Below are experts of layer 5 (counted from 0) of a mixture-of-experts language model. Rows are named router (the router's row for the expert) and show model dimensions 128-255. Each number is 128 + 24 x the weight over its row's rms, rounded and kept within 0 to 255. Numbers have three digits each.
After each expert's rows: "gets" lists some tokens that make up at least twice as much of what it gets as of all text. This comes from a sample of Wikipedia text that the model never trained on. Tokens count by the router's weight.

# expert 76
router:186120125090147111114113128121165165086092145166150133138161149132118133124110179140157113157129120136110109093115162132138097102107155110086138108135162126101118115149098134105120171112169118108126147162159124118137144114121092087084182101134140120087127126136111151141103138110126142150128105137116117146154138176161154162114114088146124136135147127117085156130111120161153128104127
gets: " the", " The", "The", " first", " this", " This"

# expert 66
router:147123101128118134108101148099186181103112128140075157084167151154103140095122117159176117156111116158131133131101146123188142107146160085075120109148141145102105117134131131098107189189125112113146132159117122082145162151130112077082138144132155108126122105137121138149108127100144173145118108118105115184135134154136136167115106104155111141136136122139114169129097092187125134100168
gets: " |", "-", " by", " and", "=", " by:"

# expert 72
router:176097139097133109132112154115145137098131166169107139111153158150129115139140177145150103151129132165124123106116134132168091088124159115093151099133104099095105166140118139128096142161140104121131124167146110116159163114119096103092124100120109106088128112157119140177095146095144155154124108101086097154152126140153133189092111116144145124143146148132088146130146101148148140097128
gets: " in", " on", " as", " of", " the", " at"

# expert 38
router:151131127120161120101113155082155148091093155130103176122140119137119163110095132144162123150137128171169104115092138137155106135128199076101143102113162109104072149132094135126108121121117072108134134170140098119160178166132088079092159125173125113099106106163098133120118130118164171140111105126103090134151164131162166137105118091163126121135140132081110150109116128135156168109118
gets: "s", ")", "ers", " people", "es", "ies"

# expert 34
router:157115134085155149147114124079134135141081141141129144100130139134090118113120149134159129121120141150138090108103150150113095090147149127074136099139144100119115142115101160124081161152138103090133136156123132130167141137090067095053147128123150095099102083095106159154123133123114140140116090140098109148160137174120183147108142102127135128138164127143094132109123090114151146125113
gets: " more", "-", " most", " un", " Un", " Red"

# expert 51
router:153109130080140133121121167122127164087140127130096142146116128134068133117088133140154127148156130155133107112110139139134155117138133125111107100134174150110130146116088154110087125162131116100103140131131107111156151116098104106084140122119156094153113115140131138142103131123110136164107118131077113160138125142146132184107111163136127151143151135091118154120175090125181167114119
gets: " had", " has", " have", " with", " a", " having"

# expert 68
router:179132113121136122099134133123118174120101126118090154113167154139094166109126123125153115117138145158136128097097153127109120149120164074070141111132156116119077137167094153146121117130148122119099134148115118082179128117124105095110130132127108115089123112128095138144085123125136143151105067072101107150180166148135157158111128111172115117122159132122090172148118099152189118109123
gets: " the", " a", " is", " an", "The", "),"

# expert 21
router:135105122098148129084109146108142172107091163167140099119118157159108138138096127151140142151128122159130100098129162107129138112141138170123158118140142123083109150107102141103113122125148088121133144152148108104176147132111102114090167145161121127123104103117118141130094146129107149144110102127087123149147133146152157155118149108166153130133154141102097167110105085150111140104128
gets: " a", " an", " A", " one", " two", "A"

# expert 0
router:145131123144155143132132131096164137085124140158156152136140138165114188123112116138187122158117127170143118123135109116158111150125158102116148095112179142103133143106132154093102174160176111096117129142126118099155131130095087100085157136134138072122124116120079126146139116082128150142102105125105093151147155146121167171070150097124142119124154137105130152093133094155167161106137
gets: " /", " |", "'", " +", " or", " –"

# expert 89
router:182129148112121127109104128092163163098119156161098100110137149148073175085124130132146090146152151133142131103114145136139108109123166098070177097175125120091112139143099136095125134142132123099151121149162107122132159133114124106088127111147131117115136118120101149145096117133136152113114085114088094138147140138186167155082118086152099130129122146138083162102148110123102134108143
gets: " National", " American", " International", " State", " local", " British"

# expert 54
router:166142108116105125134146139102112160086119191149099194104157145151107154114127174135129116170148127139120117139107138124187070090122193075135112111147164119107115174122115119127119190122124068084168132153116097132167157127136093096089140130151138087145116110151126130155087103118153105111130080113102138179146157139120133175118158142151145133167158156152082154092140115128119147100105
gets: " United", " |", " number", " See", " No.", " Los"

# expert 65
router:163113127085147133122101137098162180078115136137090123116155165134098141126094143146140107132143120153126083104122178161129102092139165094132126125169152125110119118149112131146140146135164084108147143154139128116130157128090113082050141139138098101112110122133108144129091149128131158128146119136104118166129154152130191176112110097136114178140132146090082127087116126133136138100167
gets: "\n", " |", "|---|---|---|---|", "|---|---|---|---|---|", "|---|---|---|", "|---|---|---|---|---|---|"

# expert 85
router:158107131117152147125089150104131178086099115155120171133162110167129157119114167133146101145135128131138111136123162122159127133124160102121141106114182129091137149151074149079105143135150092093131145155128129076163140138124140096100143142161140116100153127145112133164082096099121149141104099139103103138131146152149162163120101092168103131130138134137062134119134147162121110135143
gets: "\n ", " —", " ", " 1", " 4", " 2"

# expert 79
router:163144125134146118130118134109147162101130163129112135118171168122113175144080168153185103153128153162120124121104155136116122094126138082093103111133188116097116140130141134063081142152188087106161116148126117111156135137122073101081147112134146104127124129105109145147118126118155142138120090150112092125175132130111136170115105143140133147152156140132119135132115081130164148132130
gets: "|", " |", "-", "=", "\n ", " name"

# expert 22
router:133121106107141116149117139111104151086119172163127212117139112147117111078122172136171133141137154156136113109117140136142111091128154123101138109142138121099104171116129133149120122145141093124159119130133117111173163129108081101116149122163139109104105107138126144142123121095120165131128091122125104169169118134126138177152111121152131133140148173112102182124149126136151150119139
gets: " was", " is", " were", " are", " be", " been"

# expert 12
router:137122092122144104107107131087166146074104118159165222114140169147082127126102116121140125158142117157133140122142108105125130130127159108142131095144163119098115135139101132108111168148123097076121155138127113124174155138092133084071138144145150114110118127154094125155111131113130160130110115127136121140133148151147153168110109115146136138162184148148095148138140098151158137104125
gets: " p", " f", "f", " Ch", "p", " g"

# expert 91
router:163114126082128146123100139100134156093122170157109143107149133147142128128124160151131125160136166152152098086101147163161109085087170107115148093156156138120096128135088128136081144147150100117135136165149067074156125156125131098068136094155120114091113094121132150137093125103157156122121107117112111170149150149169170174088102101146141129154133129150106167124123118167131141123141
gets: " of", " New", " for", " all", " other", " many"

# expert 95
router:148133136088095116136119148135160145098110151173121170119131129153102154112111166150149091142139110143126122121095143133149094103110132085110177115125136115066158122141134152146099177148129067113141145124148112115183131117129124094071153126171110128117124124141126141165116135101123158126114122142072077143108178154149160165120139102164115116152144132146123125140138114142139114119129
gets: "\n", " ==", "===", "==", " ===", "s=="

# expert 64
router:173109147096154116095113118112140143091110138153143166107142127145116126103101170135137103138125161135101126096121159160162099100120151108062137077125164111097116134162100147115099186126163129094122140165135109128128156127117083088091146135149115115099125139137092131151086139114141152121112104119106104153148152152160165175096120089153157140136153129109109167124131098144149119105129
gets: " the", " The", " this", " these", " This", "The"

# expert 18
router:138120123137135107110113182103149084120091164136120130126166121136091126125099145147175126140138172126104155138133160141150123081129181076141152105141177144112111166124125161111121174144150078109147126145124118134174133136124097097099162086155147114122126120140078153139110107101123150142088113171123114123147140127126151141117067108165128141185144126127063173132143135141173166121107
gets: "|", "ro", "em", "ur", "im", "==See"

# expert 75
router:165136090117159131115120150121153163111116144163118180125157159165129130110112139128169087149132118160142097124108130106134150118107163129105127111129167124109106159141096132111100176133144101131110155158131143122154142131101094098073114120158139098103141117149110132174131129100116131148113091145133113157147121161134155162091112123155143152115144125111106145110131088154163180088114
gets: ":", "-", " |", " –", " as", " -"

# expert 74
router:142118137113142141125073136110162161069091145146143186101138124136152126129109140114134141126142145162120115107084178104138132108131158083128112103152153122096095162098125148114116102152133081119116131147147133078155142162093102102141157123166148131120129138142133164125091114103102143141134115119081110159146118146130163152130089122160142130122160114118066168106138134152185128129153
gets: " was", " as", " is", " were", " him", " became"

# expert 26
router:143132135116125157125103170108131144119086130141115168110140139164108163135108146117130135152164148147137109113140139128120120081121139094107150112106135104098120149135082123128115168132133102115153170149105116105161165102084103116070155139162159111128112089115116151108126130150128147148112124127100103121141157130164126141118113101154156141144134141088058137130137148132117136118137
gets: "B", " b", " B", "b", " (B", "R"

# expert 69
router:122118131098179143146113124123137117093125112123114174111170138163109147112115115140151090145132126157135117126100177110137153114119152131121144090122198132105107145102100167072123115133155114119108149128129093107168124115128108112061160113164135127110116133102140140123099128101115152162083068157076146132166158142150162167093124101169123152151124140118100175089132115153113137102132
gets: " ", " those", " station", " (", " someone", " team"

# expert 92
router:168113095118124148114093147101135157117135148149107147116134145162092128120121141168167093129131156141121091099108158147152131093093153104093152092133147119125129143145097115138098150150146121120135133122130087107179180121108101092093152137151112103106119112133107146157114098105166176149083118116109092156129154147141133172122114108144162158127127142121101170126111121168142149102130
gets: " by", " with", " of", " from", " and", " to"

# expert 87
router:150146142076130126141114144142162160085093150135097148125151161163108163142094140118168134152121135147151136083094177143137106122125142086104151091158144084098104140127101148109092107144155112109114137189124128100128131164124110087094161077170130091071125105135117146147115137121145153145131098108119123141161145136148127151093095114130157156123125121146105126107150113153185144113120
gets: " his", "'s", " their", " her", " its", " the"

# expert 73
router:180127112092139154124091143115173149079101144148099197104167170154091137130120156130161114162117157162138090108120144143134109090111144114087138119153162116098089136134111130106093130149130106112145142138156126097187152142119111111062163118144137112100147125128132142151091102106162156145114106145120106171126115141157147158104132104147140132122129139117088157117118138151151126123135
gets: " of", " for", " in", " on", " during", " with"

# expert 82
router:185129124133166114140136136063136147086115163169122131110136136108116154114095117126145094142180140118139118128128149138134126103137164054114144083171133099103108165139110129112118142143150113116135119176128084087136129136128116095091161136152170109127110111154116175153080130079131147176095103125105119128166149149110133155079113112146137122122133155136106146136100134131137136124174
gets: "\n", " 189", " (198", "–198", " 188", " 186"

# expert 88
router:173128144101129117130102129126181136101120153145111155104172143142124167136119135162166102158143149154144118121081142129145106115161123097114136112159135125109111152124117147114075172147156081117119134154147128103167115143093093115068157128156107122103125110105090161140078122102125160162114123102080108161145151146156171159095123098176123144130115156109090134159114120171145125120146
gets: "\"", " on", " |", "On", " 1", " On"

# expert 37
router:142126123074134131127128122098138138113118165182161186113142139143093174157123118115168132132141121132149107128135131113127130100110181172105111124153162124106123149144129110082112129160154130098114156150136085130156170145092090073082155131127133119108117129122103142129112112117111160159130105134088119131136164127171158145072113105156165141142140154120077168119095127144138133106133
gets: " K", " M", " N", " D", " G", " H"

# expert 56
router:188106098141157147127087144116144153079097131180103162139159131148110149125118145136134095110129137167154097117104146110148133117072156108108161131166159131110133148120109152140100146128130115140171125160127144124144127116100100109068130118159128110100066110149094141177132118075140145130114101121132095139123130103141148149099116136173144111140139140102079158126120111160158166144147
gets: " and", " of", " War", " or", " for", " war"

# expert 67
router:165131112114146132139083148134156146124098131143123143111178161130094109114084138110193129156139153111137103141108146138147121092140174064133190102139168109075121165165112148118081136157123118143163151133129104112154154107141118095096135139145138111118110090128128136153118130105141141156137130115079112121158166168162144140094123132172079136132156130123103150113132137163126153110131
gets: " S", "S", " (S", " Al", "-S", " San"

# expert 84
router:153112122103116131098113128091164123084118126170115153137155139161091127117102111118181121143158134153095112132116109138143109119109172074124156120142179134101133128140117158143113172156163090127122118150110109113155165101126107102098161121162138098108145131102096159165091155130124155113131146140104121140109156180151114146117132083128112139154113137128103140131092116155127140099096
gets: " to", " would", " can", " not", " will", " may"

# expert 94
router:153151124114140141110096127119124155105112143154086157101140139130117147115161114103133132140127122170134110104103139161159130092122139066118168108118135132099116165146106155121114175139141089090140150142136121118154186121112099119082134132170110111094115132131117151121110102084138166173131111112105094154148154149130143152095113122157129140120142146101092160138141123128190141110143
gets: " of", " in", ",", " South", ")", " Country:"

# expert 77
router:141107090094139131117108142108166141104122125149118181125133136154140175104100136143168110119157133163148105115133122114130138092101148101140109135156175122128128130123126127108093144165148128122161161151142101106132141131100107073111162137152130105109129114147113144119126101120124153148132109133136107156133170123160142147085095102164132132174165144126092145134091137174118135085149
gets: " L", " W", " E", " O", " U", " I"

# expert 90
router:160132135109135138112138150126159156106134159108152134138149166129148148115113115132139106139130142117126131116107152110135148105108148108100137099136175122090109134118097136122110177137172106111134139116133125102203143154096114084102137133142131109100151124118101136143135122111116151149092071125104136152128146142156150153119103094155144122127173134123103154104095124135170137128130
gets: "\n", "==", " (", " \"", "===", "/"